config = dict(
    normalize_top_k=False,
    n_head=12,
    n_kv_head=12,
    parallel_block=False,
    weight_decay=0.29,
    train_tokens=368200000,
)
Below are experts of layer 8 (counted from 0) of a mixture-of-experts language model. Rows are named router (the router's row for the expert), up (a neuron's input weights, with its number) and show model dimensions 0-191. Each number is 500 + 25 x the weight over its row's rms, rounded and kept within 0 to 999. Numbers have three digits each.
After each expert's rows: "gets" lists some tokens that make up at least twice as much of what it gets as of all text. This comes from a sample of Wikipedia text that the model never trained on. Tokens count by the router's weight.

# expert 4
router:453459502516550538464494486501490509487500478489516459550492545476461518505492469449500531481508511482503516502529508510541476491478466503533476524459476517525552527506508471473515479513519519546528481485473482517493480497538501519503465497512520499513526513523486503491498518488522515505506502537505519536482471516471536513508465479533495479484487472527530539494526451496569505488482472591487508428481516500484540501459463523452528530512514531554472546465512499522479463474535506509527480517502480511501509510504461519520493471487474537511467474479478499505512494515467479485
up0:506519487463513500498504531525555525515434537527476522479512516531497523523435495503504529503482543484483519521519473423506500525487462505466510493507522498500543489503480552524499506438479521494493510486496511468503493472529501522488485495483488477524531492524511516494487475530493474517539489471514497485498479555492505484490519502459493518519526522473515506520517496521472484485484521501507484511516499503516498514517516519522490535452485477519541482502481470491478510505471487500499473480479487461475505503547490499489536506475545542509508481524503526499522505476526519505
up1:511530484546510458533506498529511470456547498491476553493490465473469451499480491507504539494527460466466476527520503506524508450501464490527487495522478493500480500508481476472511446502452486504470499527505487510483537529548506445525480467520493492507553501511478490516456491499496527474456492509515485462507507539489522523521509500498504480487508516548505513516494489496502494488546510496496491500518437539492487493543504515504515479498530508472490512484491520450535481509472443501522503504486502486489477517466477513493518519529512535506518538478456505526501482501512482514
up2:493495520527502461504501476509528495483466487462492503472471488547473480496516483512510464498508512426545480506520473474523520514464529474467511538490488458484486492493467482499505509499488470476471502494482494527566521549472522480490535485460494549468476487503502476499497500487469491521462468506535464503478459487501547499478461529491516479518523498514486503483463489503488479526493491507513477501497451502510492527481507518513519511492518543502535492519487496480522510486515478484529472547507479454518499533477544441495563518487555527494470509489469472483500424499478512509
up3:488493519493485482498467487515508499483471509489475503451546494501492483491511513495484543484474452480465474539489466481489539538526514472483475496511509500472490487488485516495449482494545526480496492542459494491496450515517494538503524553537496491521515490482485483538488484508468526491526515491524507488530587523471478508474510459511508553509462503494479530534440515563507488511508527498491490494506495521509470434544490519527476515495491463486512474512520489505479487464495498488529520529475456489512465521507496498490567502523473503473478512498537505526552446418476473551
up4:539495510505499466457517502522475463478490495512536502489448507499493534505544500476462443537497473550533518512526477479510556502505497435488533472507468540471477482509464504486485530519509484497495505447502549467507475520494505491500517495493513453473505501459456468493472532444496448541513503515475540517500488495498531541487539486478504513528523467515537508519493486499516514475458574497527481499507506471494539521473464493500509487485496499507515523481517482516494506470467478470496525473498547498494508518527455492531502542506492471514503517545482490505514511514498491481
up5:489486498523507484496497489499452506508486529496520503512538495492496476463480472499538498496497469475506450505480504516487557505515432454491500510516508499477457514470530475486467469477497497482533517498457449504496502506532520512533471535535506518518500540533508488543512454529475530487485524507509501481543497480472480507504491492528539519422485468483464518516466507529473511521543488502520467534504493521551488480535495485500479492485529497471486449509508527486512505478477503516526518495509510499546476539485488487463539541492466500428462494443519513532524465493524483545
up6:512501473510514503525480524459496507505547527500527493516507452479519470435481490549521543468508476479521469515475553483476485494498501480476490495524492491508473524544541489467515461490501467515480504505483503500509491519492514501482511483496493534521498476521539516568510482496501532492495497509496479523539517494511468480507496524482516486453453494478457532488498539504471507486541505500495456491518540520517477517499506514516465503485460513470490477512503512473555512516485496530494486506516465502521495550469524458490502496519505501467478529479566558549516457508560516508
up7:516476545493522450521515509474456513491527462435465499523509486506533447483488504481521509517510463513466507442488534486499521503515527477500519535499511469503486489504486517453509468453444460474530515498483508480495483476514497488505484524479479520465503478527507512551498464523472533522487521484513502444490505488505497507484474488493526532450504512499509515489468562496507511536536482477520527531495473480490471478537530511533501472504530500468503485472497543478528560502529524502463479483493473507493475500478485498496547491531425481466492515486509490482510509485485449509
up8:524510512504523483528522495507491472519494461539529508464468510551468505512491508488517513488492536531457517537518488476485517475534527525513498480512527522524476487505487521537487505516513516502501538482522460483486481507502527510555488506504483467475502503462465531487533530502474526524446448452477485486532490518537522519534519493482490499512572490506522503504492488488489518550487491470507568532486481478470553502514503520466493500472528508495511482494526543515520485506530487499479486482499516466425514514504489474540471525481537497483525495551510501529476498494487467500
up9:511479512475503506493539507517505490487527553497532491520503528451547505506522502465507516487546453486519468475481479467506488531493485498493502466496500549452519509527491482490488490486492511516479514502526506486527531488529449523511494493453520494513485511532485500492506514516497493502528530509525544550549496484478480504504503553504480546477457532493468480521519496506489500491491480475453489485529553510519473525527463508486481493536500444482459504517475530520534563473444511482486555507476487568505466475538516524475510530523448500493479508525526523500480491536505467481
up10:467509472512498458483559464530512506498530487505535507494497468501485519476514544497488516450520477508505505468507516540492469508515533464526494505497468515494488450516499492553518502539514463503484531490506544476534453521513454560492547465485529491482485457467529507496522519503513516539543560502486526503489528481509544503524522511475505508525515493472451519488497521494500473478480542499527508490488496488489463504505497502518487514516458489504518513497487559476512519464453465464503505516461520467535508505526496519520476468513500502458454506562518514468495508520450500492
gets: " in", " on", " at", " from", " for", " of"

# expert 13
router:468478538531502511496475514541498483490514511494501515511494470498517450486561484518465487530509543517482452527497507469493484510534517463510457486543521495526507500494540505460489492485452485543488538527470492500513515501497471488519536516491507508526464509484531513496505476514529504500474487481482515534550449481457529487533478485499469503487475522522497518454505530534454477520550489550487461512563487510519483487529476516507518471563515501467467481506468490463531538514520493470519453518516514507485514454508520491500493500503481491472505472466500487527535512488511489552
up0:487525492490490498501495471521518587477529493506532498512528483505493476506510490474524492476531518489551510457490470538497530491519511511502497512498497520517485481483506501506471450477500492488513501446510495497517486453518495527544544480471542473460513487471533486539501536501466486557516488490517495503504492491500497509489518501522509480465527498491437466533499503475515512552500474462503510530519497493461515495492525554474519469515502459536515508478499463510481518501526497557516513495467494504575476509493483470522499511523560531491452479453522540540485445494489548491
up1:487508491510490494519504472500569484496501470467494502439469466507508484482555486531500522481464478468508561490495503518494521537496551428508499532528484453534546490527530539504477542505510498491503520511477525486519515532475499496453534457480518521540501486489531501588432493486522524484483528507533522473476522517503492486503445501526457514481558523493519510532484541485522477474493497483488516545496464515519490457491508515505496526495512530541493506485475472502492525482489498483529489518480476441547451514496493479491573495528516483501471552540522511527488479474483493535
up2:504555496459493546555513464490510540550532525541494459521505514505510520533490515529505546451518515468525495455493489491505521510503460517457465483487507516467496503494508512562480494468507499484538487503563486548495479496473476516510494491479549524490490487467487517494537575484473477513494483534477443509515503450504512552492510491513525495540497509466475485533503478565487541481511489491474498490481501460503509519525495542501471530514500497489509516494483533503495457515516506499430501514499502518479493479511554517511483487455589507529486493471500493520495503499487496492
up3:479521499505488479464501545525531491467485536528489519521510484536508528489531484502474560483510491519500513503543460474494491474542499498495511461502477480502495546466542492496462520514532504525471489527498479477511493507542512469519548495493492478477548457492508516477478477550483489485503507491512492469519509536445459493517493465504500486545492550489529514522501475485475552466493505504488504497523467450495512483529534521514487511469491478508552505425518505503492461485484516498496520507519498477524448521479500509486428501470522471500487520512486511525518481484500515501
up4:512505488487515456541485481520529513490509464524494563512499468516526481464503471518491498475506536457523499480459534497524500528494485481447529471544480465496509497484502506544535461467515446498519532484543478515506507475467472523494521489480528504530492500514503496522530475482480502488515490527511521532428502445513524556517486473503539531532533517500480520533526499519504504520518461444486509523510519471495497522476491514523515485511568547536485490476490496501523489531484466530494507568501484477504496508480531531489497550463523468513489502538458498525489481504516536488
up5:502549535462483507550514451502533521489508522485475505443482472490521508519499489517530484476531489499540490450506500491477491527508521489572496536461533484517518494485504527517485487512495486501554527516486487500521523495532494495498476511495483505513501475510463509517504535511493493524481539484505497506525506477489527469503503576520498543481502527488417566519490505504508474522458472446523503515532528532528504480522518508530447490500457540497498498530451563505480516456511528489550481476479509488553449506525511510495495511494515525491471462517485535456469548476459476515
up6:514451499501532473525494534499514514490503522477461474455496504527482497551509498526523494480517492448514532477472531515516519492430502472533497494468498475542556446516455541487491496504524521504510466491502504504531468501522518495528459523478464486506496505539519470485453509483498477513519490473493495459476502530509532507519531551466515478495449506506531465487498529472507499487448499501520501512558515541499488518517533512535481482478502515517483492483486501503479520507476518489481526500486522467513504493513459477525528510435486502540503508518477523501484507499487484486
up7:571494443485532518507503489487533503530475531507463494519508482499542505508515502508480474499508500544470510482454469476521521520477503509511536482505484514533488465513503519544523478486509472506474466478497530463494517477503485503491442527494476505504508466511503485520502515479492495511494464485504497513491514462507506510498494481476507523512466494514492537476506507490494516535486523470437472527551498501512474478505490526491515474459508509488510482544528484453490518465486489547520522510480470492480513488528504600523507490537495526543520486521478488517500535517540490460
up8:481504494520479486494482446493470516463518512448512545458488488533497487508535512504486535517492495489473532500506515468507516502500544470470527490488483501452526517552475572509497529469511516506491520465520547498477512473511512522484542474513498528496534514507526465515503498544514504512518537457451540526491486492513517505511472465482492473439485527517537518504497542486505464524484523487473481508489484520465492483501507527514510534504485484549535482453526491508491531501513442507427497463478484497490458514493449479512543528517462521485497527523491496561496478505483519484
up9:529480493527478527498471484458521503480533511439511473486503522504491479513589535531522487513476489512485487461521492473513520523476483445520501520502458528518482524535516518486439508503505512469482490503491533506519484517508526460530510478487491522531521527503510504506444510513547486525491540488473491497507497555508504527508478468408466447491470536495549472500505504465497479508474521529518520517520493519515524505508530528489429494472470519540456481508547466501468507487483501567494504475491447505486494463507445489534475481503486457488497493528506518556502457494515511498
up10:511514478482494520535530455518485464496410453503496465507509516430509503547475527473496502519512499504487460562516476495503472503523519501554478529487481474513520502479462519532510486500482505521504532502508500530478515530466516484464467485495488544543487508494471535532518520493504459483507519492469513510520492467438501490505479464475475511491480475471502462563484431541501534499490485518508528478460479484502512483510492447468492502487512488486509510500522484518480507523532544424486526481504490486436517503464538598548491511500477506476497439508511481496491522519511476493
gets: " the", " a", " two", " three", " one", " other"

# expert 9
router:505504476473482500564442502505497519495515462556488509514492490514480476494471474468517494502491534489520530475502455509510510529552519506468509447502491497509459446450507514495500526510552482498505509454524497463505489496468503494461462502463550471493492533502480517500496476475501494508538485534503515484528522493510515494466523478564523457501528481510492527574525511489541476558489511462525507499502488534484475521499468527511514508490513522481520473510477549541545474483451482526480528555486486477526428478504507486481506516499503474490460529498499488482495513487494488513
up0:491470482479533458509491514523522497528469487476494460505501474486490503529538520486480454495488489522485513541505506482505493470471519517514429488512454498483501503505499501533493474455498523507488517518470481468487481506515470471501502551485456505539495515507509512514511512484515507496487489494489501524511444501478523469469481459506476495503442522502530483501486499507536510519496488511528473527522518460454557553542519467494434472493495493492512472495507531498466484479508519505473461485451530479461533531519482518510493510491527459484484439513496525521509481528537545493
up1:473508531563492528497496502463503513485500483514517499514517518437558539506550493490494470483546504530497495468515503491514483478475479462442485493493552506503460530506457503506506508479501485489532517482473493505471507476493522489488493483486510495459486460492530495506515509512538528485488457472493493555517495504483476480492508529488541483479464549479459496485480479528559500539497516501489541499532477470548507485515532537502519500475475473477440496489498530487494530515455518464500518506534524497504476533499504458496499542516459497483544492496495522518488512534522453533
up2:493524478466535488476499499483500496451531510443536511498525487520503534500521501486492509488530455509440464508530503477471466436504513494493444492484476522477477528521509447531486478460473489548489457512477484520500505530581481501510496500528490471520515466503515501504514530471502517492499467517524488516513435517504530491552503508483494454500462479523514476491519494477488484502507467480537426483500505516498471503515527479485510550514493468493507496473515508503523497496472484466552481470430522500513502522494509475479496535504509512468499435442521501489525502525514469479
up3:500443522472499446485484512512508481471443507496501443500483487518499518531525500484501437502473490486496519544506486438503468470483481467506438497497518525487508515486487533547504503464492491512470498505484499469485484504494492499544529509503495498532499517473542496506526492496494495488487479481480480515531490498451508469497516494499499492519426542495493478464518490497506513514492491507435446536529498466450529510542536476493486488505527513491525482515485529503491519499495509497461480529497510500483497523492483523497517520499526518483505427487486552506476456524531530496
up4:494504509490522475472502495474503496512459487484449496507490535509498543517465463523444499522557503497537538508522477506515456484482492545515520515509511482493515486500499514521506471491478466475490495445510526507484539517478458501498504468455524480517520484464494527456513469468479463511493526526493524479500476491526496469527502465478473552528499488477477524474529492556491493497517512515478468446504505495516498497541483494496500492480484521496525516523499476491515522493494491503520514491466430499480556503486508518484471510513472486524562486532518489483549508511512497494
up5:464454514484501466459482505521494521471480472489534484489498503482486514503529539512492500503494483538504506540497518490513500459519510495478412513501457509494523523457476522510486468463521532509484522504462510474516446493515484495484518484465486507538518506474514472528473507473513487479499497500510511525551490500502521485466452476495490499508433511480517505496515497511520485510503473512514475513502536461474516503558531447499434470496501499522503488465484485448475486472478509487519481498469489488460548533483489463514476499523513487481497475516509536494535483527536528490
up6:498510470499496519478497511521496486464494502483474496524452474533523527483474460501491522449512452456499468528492490480579501506490496530476494531491533521477507484510502490549556530477497505476495446502437482521472519478525507450506503500509468532532507457509513514474471542475476500497496481516461503548522511521464471489520464510520534504468479538477458491521522521486539526496484511488500473496531545465529502507525501521509504488504551510459540493509504460471512523498516530476509448501523526461478450523503512517517466518481476482522508492434524500505508488506520491511
up7:486493495552524477486555443480521466524504486551495485526502471484502491515529478477495525468514472491499499518490480516507458425501512508533480524483526497486518534511470496483504470487482544496504489493498456522467513500506467490526462525488493480467499494490499492545507491554522477491493489488501459524534518502496485516529481505483478518507464539470499505524483473527467498511516480504530500487472460510463544491489520505500526510553549469447511466496484506531510558473455473474477467478502475536498479472476488504502518511554504473493493465532534523483475544503528495493
up8:470486508502467480486485521496482524496474515510504470484483503459489520493490508494475471511506475494495483474521520513519482498539543565504448532524506486499482487501468489477531494476515501523530531489505537472547447530477498524490516467492532501467509507482518477482535495443493528474507498481547482489529536506505512533479517498518519490525503492493495517511486502545486477488465520525482476471517533467474569515519500486506505475501507559509494494492486567464427487502503496487454455529488481492495503550491510517500487514479538550473451503511516539527502455530494489516
up9:546564471506541497491471486488505483492509518466525463489489504487507500506562514487481514500473503456494472517523529507513533478509504512521493534448526489499485517484489480513534492504476510486458484491521498481474455507555475526495496511524472486541514457473535512505537498521504453534515457542455486468576505505482508503491526490532465505489518520538472486491512520520497509499547520506524461489508478486473495494508483543515469515485492488527505524439460474551531491532480502511479542444487551513470484520529471510495528541544533477459510483504527497524524522499523497490
up10:521509525502527509536482463486512485512480492501468512529483470537481498491479527535503480482496481532551512491515511493472508493512467499519466527488456539553487539536507475540473502513550490503484517524474466476488517510483509537496495493473502487511534492488487474552498453470522454447466492485495500500505449519484455490500532484451556490463484508493529518530485467481500500471520502482533491526541488530454518483454521479514523486492500455471520521518519460450473499490506486479520484521500472504481462507485465503525538480547482519489521492521480497518534483489525532525
gets: "2", "1", "0", "3", "4", "6"

# expert 27
router:510516523533457439479455514470495515467466480499463483496490510540482508475535506473436534500471512518455515552501549484460490515547483513487507492531513479470488500514478479500479519537515543507503491491515497552530522473542494478520498500495494479516487447489463509515473512466528525502521527473456494507538501519522476466524487493452447501463501485556487479487493459463506518520490510537471515522547483485535540479490490516481494499522529511510490531535554512482456487463516489496465506543531517491480542484490504502459483474493464502485435484501530474493527474513551505496
up0:487516472505494522506506500475487535531511491501529483483484496504484455521503503516475527505475540527488507489487491498489504508505524506500516477478499473480507519533476521533558476489522515488513492486471493486445506487480480554495516549509532502513504484443505554480517535514494462515511476532495477540510434449448499523507487472485495555470463523522482480491481468558522533480557561525483518467490477463497475469471482498481461492524531513507522529527529522517474488533516517465451481487479491511527494491514528501558457459518484535463521510560527481504508540508485545472
up1:523524479484471495524541464503512520543512514495478455493490507517534471499524525504503500511459505452503497524455528513518513505500466456482497537497473461512535519509506516547484501482452480459485511527472472494469504473462528518479509526481524521549533504488498547552483523533501504505510474547508512519541498468461497474466450485467466515533481516461532483488532481524514527514495514503477487459486465493516523425501513526520439523500529550501519493500487546522515500497466525489530545485495477496508486481557531501502512510539479450463463457569529485501528539504459514495
up2:468469488491501490512462505520535461507494479513466531470456503489485503513493480503501499504517521508493470525574497490500536507509513520452485457493463472488511444485494436488494561452471484511509454515475478517518513462504509461513497471487486513473473516497520431477511470451503467530473535506475463535491472553527527539526528518468485498479514490529524496479499489487464510511513531529534457532519513498482514537527487513503564528531486519527523501527512508465473495521512503484484484527497534494474514503496513465491493488495535493516478499479529504493481480550497524493
up3:502453458525521488503534510504472496489504493457497518489472539542467520530511478515522451524497495524486523488465459528503494471480472505487533546432458483507524452488472462468541521455507515513482509476492523447524487493479503462508498476495466489479518515480479478483476490471511476475494446508507492504483474504477465517471514537531532494545441494523488467489496438485512509481474511576515504519490501498526515527503469520480488473515542498501517519519495508509489487493524510520482509532522470516462544519468521525562474507483508493542482490496513497439507466506518476494
up4:487508475504498524448495495507509530492509509482487542500500467511537503476496486514537503469513505561494484516521489541505503449520523529526522475496503495538479476498504495480488474511518489544535536541464497459468467486521502519489513492514516515495504520469531504494501537479562516489497477498503472517485536505465508475463502499500491445490506517525438500505511520547520498477458495505481470499476490459525496468533508481467485502445489506519542506461499518475522477493500473468525489521507500498512484537494508504482467531487507457509495480551503520466497571492524503502
up5:498471470530514479537471498539511488494503479504476466536507489535499510522498496450479485532426516513516484490508451514518517545433500505544480541491527517479482493461479518517482522478510527503468447525486510462535495522434491495499505541511535505501489538519482485536538528513462439471471486485506538505524477478490494518501502480517502469580511494517522498522500496530504463454507470495525450496484506510484522491462529533486526492515513502463534493453505475497481488498543540488523503495476510463506503473514493540534496493496478533548486466481517459526467513478483508526
up6:482497484469524499499532490515480497463488533507471457504457486491558499480496498518523509478433519489466491518501511468493493541491526457496529480500571435493498471489475484550486566493534466539526468485445504486498532495489515518488485512509482546515465437527530518545473529519495485507532480503496476527500508535477508501465489514514508496499453513485516533509477510478497516512499515514474444457501485504499448476513482520480500517460519529503545508538491455461499481503482492432521501491481545472491477503494500575499552494536470512506487496495473486474516532526479512508
up7:513501471506482509448481525499523516499476488462521457509513510489495472491510502479465478509488535529493502489510463538544466447546582542483484513490476542497514488495498478442523505459547529509476448498507537461489507498499481526490502552518498497497537527451558504478508487493473509496512513499492502518501513494474512492502546468488478496508452551486504490546523509514486470506503485483514490494546494482486493496508518533489480470500475514471519456528525442490530517444512536499497468470487479502453481528481490465486477504551535492514475477549568485532534476538483485489
up8:523518533501501481516554486522462524495490508501498547508534512458500458498500473537480512502501512480469518484513489469511449470550477507544516514469468515511474584484505505478557504461473510490447537527510475464504487515491463499493486505516485498505554520519508464504516484501523532506492538471510507523481485502491496517537472485477522483507550514485518490493507479468496547530513452508502510500473534479468539536486469497460521470476490451464492506481541530531509480542508480493500509563538504532536487524503523547481497515510502498511506512496496510495479464509499465468
up9:430540485501525518505507512482543493484505551511509562489484498516471516524503482485529563487513485513484525504525514512467505488527508526500495429453560478483484484496502494509493533475530478499551500483505504523471484455524484503522511472480524509469483429460552472484483453486520513536476483494492474480458495526510488504520507503534567494511473489477502561462465530463504510487530501519496491570524484465492490515518492512488538546482510499477514507458504487456489483495474469538524491490486522505512515497510451490494523481511569505528472489474493534489465500500485473473
up10:506535551468496493464482516496523463548502531490504460520508509490503516434516491507502465515417485533503524504502468496521516419456480490505472553503497561539511483491504504483514525510466572509482493525468509506484521536459500533496476502515500504521500551458501484502466541498503497496515490503492472552471489505476502493514494567534478453473476497516536479479496485549502512519461536542497471476551468500496506463511497479511459508475486490469516501473514544495509455489471492483502491516499521478540474498499486494479514485558517537500484485485470531488500551519511492518
gets: " that", " The", " which", " who", " He", " this"

# expert 5
router:513454502505498515473502476461474520483470493489523461494515524525538518422528459505506499437548536480492532513483518498482479521538504531498523479523511478450485472506516509479498478495473533523487473529504483536506543497515531495498476516449459547504475475518537500523527518485510516510438515492496546521515520482499517518478488521504471521499511506499500512507445508503433499523478524524503498500488512501515460452502524542460474512494506515457490490479518521472534523498525486499507492502534483483525478476464489510531502474490508512494521529493523539495525434481502477530
up0:470503512519477566504527526502489539521504525524508481549511519478511516487528558499489492547519507487498496514488466499535492476478465498498497493509468488518540487528489473465461529545444505527495514483523484504509501514519512472490499482503494526489496493492501455478497565497525489508515517526533492507494494487512515522508492474531486450491480527465525487472458496538492499471465534518507452504524503471513503538478509521507405503515474537525482524529513498470514473456462493466460495508518509529482528516520505439448491500523511489560468442507489521469504458522524533504
up1:540458544454481479480445475495491504456517491521526506472475511509493519526456500535497484534466509518512511518497473481506506510478539536491469540505497537498502551467491548491510505501526476492469493517488488485496524448496512506506529464488487463502477493513490525515474510525513488513485488503495565465507468494471469459509476469479506522551508498503537488572474502462499506518480509478472431530495518539491509481449495508504464506505514522535508520505479485525492493463554490503465489520510465495501505545503471518482522483465496503511528475520490495516499493500559508484
up2:502499483468495521509513489505518507533483528547515466530506499472507545528504503524493491526527504479496487520518535485512533504510496498497484501512523551510478510462496489457467461499477527496542522489527501490449473469515512523517513504525506480503491512520465520547500524494557491492500461449517518521561518472469471539473522453503516472510477511478483458472492503581500520499485504470485468491532550527509537511481508488520449459515503496498485535453538495491486463502550543519495535470496488479471508486506477553510491467472486486481507484492479504526505478512483458483
up3:501511526505504520512514549487459530533479513541489467518473476443472516515469505426531455508507502507530519486527483513524498481458472509473470536487511501486524464508476486518506535517503507496486505471458513515517471482475504477534471464523487488495489498497523497467509545531514510504516512479502498487465447523477474496506534462472509508495457488494505494496468506455495503484497516497519484500509508493518497541496512470529470495515502470511478489566508465484444532499532475490498486475476506505483511499551518436486496505498529493500484487453519471430524516525469466516
up4:494512520526514483492530480506515513471473466484514500453501477484505519540513466493510444535503490501490509514501511490496494477457541518550541530508500496516531514504451514528550489481484484486487500476446486484516499453525497487522523461514487509476490513545489486454518491491528469542487498454512522472481425488508479492546527491472520495553521526544509516502507496442494507536487509525522535496478485516493499503502522503512521485509582477543517495527485530519496532515535487493545492481473506528519505472509487500507456535483462528507543443491495478516507484512491540482
up5:487493466505493500493493505527490470516495488456517527501480458530493491524488497488515483504473478487491502488502513498496477476485464516495550477514486464524491496474501516515502553455495451521527476534495512499508521481524514505445509495514472481472533501504492546475511513485480479510508510446509501500517507530527540475553519512478511520507516483494494458507519466548536452483488559488517534483488560523425530513490511494513481530478510522504520475466481522500488521525539499450468492526513489498511488506487497530544486529528494478503479518498520515486486473493502501487
up6:465501495460476485439551490488499489547530482451489471456473470510510519501516487493536504493488497490519506518532493512524453456492517472537523540510472512539500510529512519455511507535481533505504521488491511493459526537528499510433473496495519499474528510481486508503508477470440501493509539517538480490471438481531530485503524539457485481509500498494466510531530503530519481493509457482522505518524518514512518521544523441475527500478466497479512502519489513513495437459491562463549485450509487486479522551481494511468525570535519506521475499512516509483513491552524509505
up7:495508513514517487478513470470484472511511528504513510466524489476482522484497504504507530538502486489508516515521495543500543497476489495510486465516546533501496508509468496521503522463490482492507479489493475550551460487512508490521511433515498484491458491465492498536521470483523448492485542466496529564494496527538462473479477518509529507513484479582494506462514439513483502474448499493493452487497531499521485512463458526543474518535457513491501509477493556523491499515522481469484478512511529454519474548509513448522535496503506507460492507480510555521450466526534523519
up8:491480484452493489553529526504492479528488510500487493473518503530457478534427505496474499518513496498494508472488523477498519518499482470524499468506505530510530497546477521552481547505493501507562504485528504516524483536481488541498517478542463503488466520499517493445502533429502468470541490464461455493483510468517482494498479486473514518510520459477487478535493490453504517560505518498458515497501516537450511498457535509512499511512533467455524517539505494497458482533533531513473474511524491513489484503504532512540482476495482495526479485536461448487482531503490503463
up9:488483499507499482519523474554510485516526534475494522495445424501493471496499482492454531501506485472548456478519505472529492525493450528539489519515472479522547498468515512501519530505468491499516494490449511483459484492488501511458536536516486460484515455496491511516498505529504468533506533502508492518500492455534508501531523537491503495536508523479475483494517497510509522464527568515543486496508566500497569512479540481495526509553473516459503515497465466495478517502516532456529486473500512512520496511519495514526494520529521502509523503486484488488478472522478470512
up10:528529515495482528523516531536513474504488509487533484511541486500496506533476490499461516492520486468499529511482485502499470531493468517573519558549485455495488485489517523494501480517516478461490536455459502482474487506529477502496514485509515507515518502486523529498561476512520488476502476518515534493477500508473462415458504518473487517488518487481529538502528492512527480498506531502481488479513454481483511469479513502545451529512482478529470527475488536485507533497471507532519507512492473482534481493515512482508501472491526538494481532537489510462508538496489480524
gets: "s", " his", " an", " their", " the", " its"

# expert 28
router:487518541490501475533521457551474553474509508490501537546479474466531459501526490491521487494521501506500459481464488503505532467496516461476521490500528501514501478533525486509473497527462530536482505484546494523504521499491469556505508472489543510493504493513499495507486518526513472482524513471503463504481474486508513505510501514501495450498501514463491466543538534549471482442533506516531465492467486494502462498533495478485482498507466525516544467512480548494490510517472459479477519531512517538489482520483517489474484558480533548514486530513450471502463512488510518475
up0:504497504514488503481500487485509489494510464514531472499482491507522496494515494543446493489473517490555445488455498489446446557501509475445510495539533501431512522542496513556506501497485476493490535490509539443524530513499473549494527523467509503477494489502496483529518474508524530549516463542511552512517501464509467492515536523474507511524518478506523520509532503515465486482536499496495491518508507505489499546528442497497515460488521512480497541503508538518486509491525449469509493498480534488504515538509521506508515512446516511522511482491478478529485459510538529494
up1:488449517507505499449502480484493477460482475493486529489515524492530523546535511488528492554536493509479524493518499534532486482483527454515518511527514485516500508534496471430514515537484492532527504513537489563496479520511537490484504464484512534487477499516479496486474525502527451443496513513497504523439526504512520504528472498467486474476476540512453519491541524511494511473500534536508507492516496487488504519531531499510524530529492501498477502512501498509507540522488459432507488503530500491524463529506501543530435490507487494524522516524508494521469514520483485488
up2:504517499490508516494510486488511486520500513477510490474497530488468467510517492516484543454491500469541511481487547514479520477516506507509482471469514473501511510532480484503507485496468504497493501492536490490503446482534494570516529537532504462454452511493450466517527476492494522501493466505514503501496520458513444535501496489489531511513509439492487448553518481539461520488524494489489501500515483457491467540533483493506485505483556486515488524479470532522477490527524494506493525465476503556527510523519545489493478542492492502502519518524515488533496517491519506497
up3:477498525513520492515498466497529507523489514500477511518458468506517482488534469475465533497543492413572486504538524489533485480508467513485478458519493471470494514529478475529479487469461505491542508519497518488528528500504507502541475512509488483493486461468510488531515447506508575507476539505553513464511539521475501519490497529495531512487489501476455525452511515469493539464490489494522465507490530497516506522557515504483515483507499503510514510501524506520497511517500487498480468497535505502504549549504492457492525517550514487457485528521532482531479499462486541502
up4:502519519484531487485471466529490511495500521535537492473515540410469522526452529487463490486538505491530513520518504490486488486541488510537514478495481522501492495462492486488528511485487512478504504500477455516511529473456485534524570523542478495504526511453489494497545475519463476498496525483489501464552496508462473484497470491512490530529487517515508465510484498539523534508525490504563526519469540513501501489495488486486526535494479446476562503434541474570487475494536516492483533465502510532500521504518501479494533532504497523504474501526495521504462503479475504506
up5:501498526526518460503507475512503482484494477425463492471463437502484479483484492486530458510515494531543460514496518486506494481462490480479508441496512479511495489519481487531455483531502495483504510503479515497531527490492486472494523492522528503515483491443520495496487465505533546510494536502492514462448465532489499497505474539493511488508481461530518499460484540484517484509499486521555502542497519498520480464501480501514476503492522521518491557507509494522496485483494490510508489449473518487503507499510525519478498521572513514516474502489504497519536526534517541518
up6:539541447528500527496502481491498501486498454470488495498479489533525468537518524501526492520447486547504473505488504495524462447477490548539500455506500461543499566518511466513506494495512475490498517461484507477503472481514492480497506500508512478484504488544525504511489487443523497512484503512520487515484487574536495493478480470551471500529548528494473514517500548438552528522458525469478499518500507478455468523489507514431471503503502507516508510494563487508499503522488483481525494487526482465484462521519452485520522480496501499496471509510521503506481542495487504506
up7:476490522478501488534522562502489479505508511480507454512478533481489515486537506497528489509514512469475500518544469479486511468487519504481481499459506523500514481481463507518485516501483530513517467507478510504520523501506491482516518484478529475494487519477483481471510540484460494504504531465504479445520505521482502535530549518486518483498462507510538510492490493463509517494512505512529467485499496510505516478465510526524491512546507504489506523525510494506497478498499496526494484507548475498519516471512524483491543497500528512494520506456511503499481485507509518511
up8:492514538506509489497546437505490449500473503503523517493486509480531494492487501477476505502509490520484472478500501511459501494446509485492486563511515508561468497499498495496460505495480490501504486566485513468474519490532508501514497511554489526515494424540498488546502483521547504513497491472529468528473488488477517504512491482486509520551497512484444526504514509503499528493524470471485559498499473518529494427511493477489480498502504515497475487485496528488455488473495537485520507472506504497458486513514522541512521497499465510507535457465502505520464531493513487492
up9:541498518526509487475523495496490502490502521495494492496485472455493492510526473497513482538473499504508511513496514445538509501482527482494510528488499492491509497501492468469521521515489490531515504513511528510530565523492474470511514524504510511509535520518521468500480511522501474489474516459475493503489476487450520497508526521476489493509427536494525483503516523504501496461505530528516480507541510515496524527495499496476497526550489498482504534499493452518489540479494422508518488494509483572501535499500463489515547525452520501563546525491498478455499482490507486493
up10:493487493514465513493508470507503465485498512490462498484474487538500487542489474529500499558469472513503478481499482525458517490485519526537503456534526501520528512542471480456486530525499511521520547512525554477490500484546507483528521512475498460460521519541502494483460517488555471491508505509503522495443522539510433482469533504516489501516508538514523481490496548479491535489462543511485492491486519488540478506496500508532491545523472542487478517494522488532483505499486463474529523449440541502484484499490475539555476495514497481509525516538506467456493537476486467504
gets: "0", "5", "8", "7", "6", "4"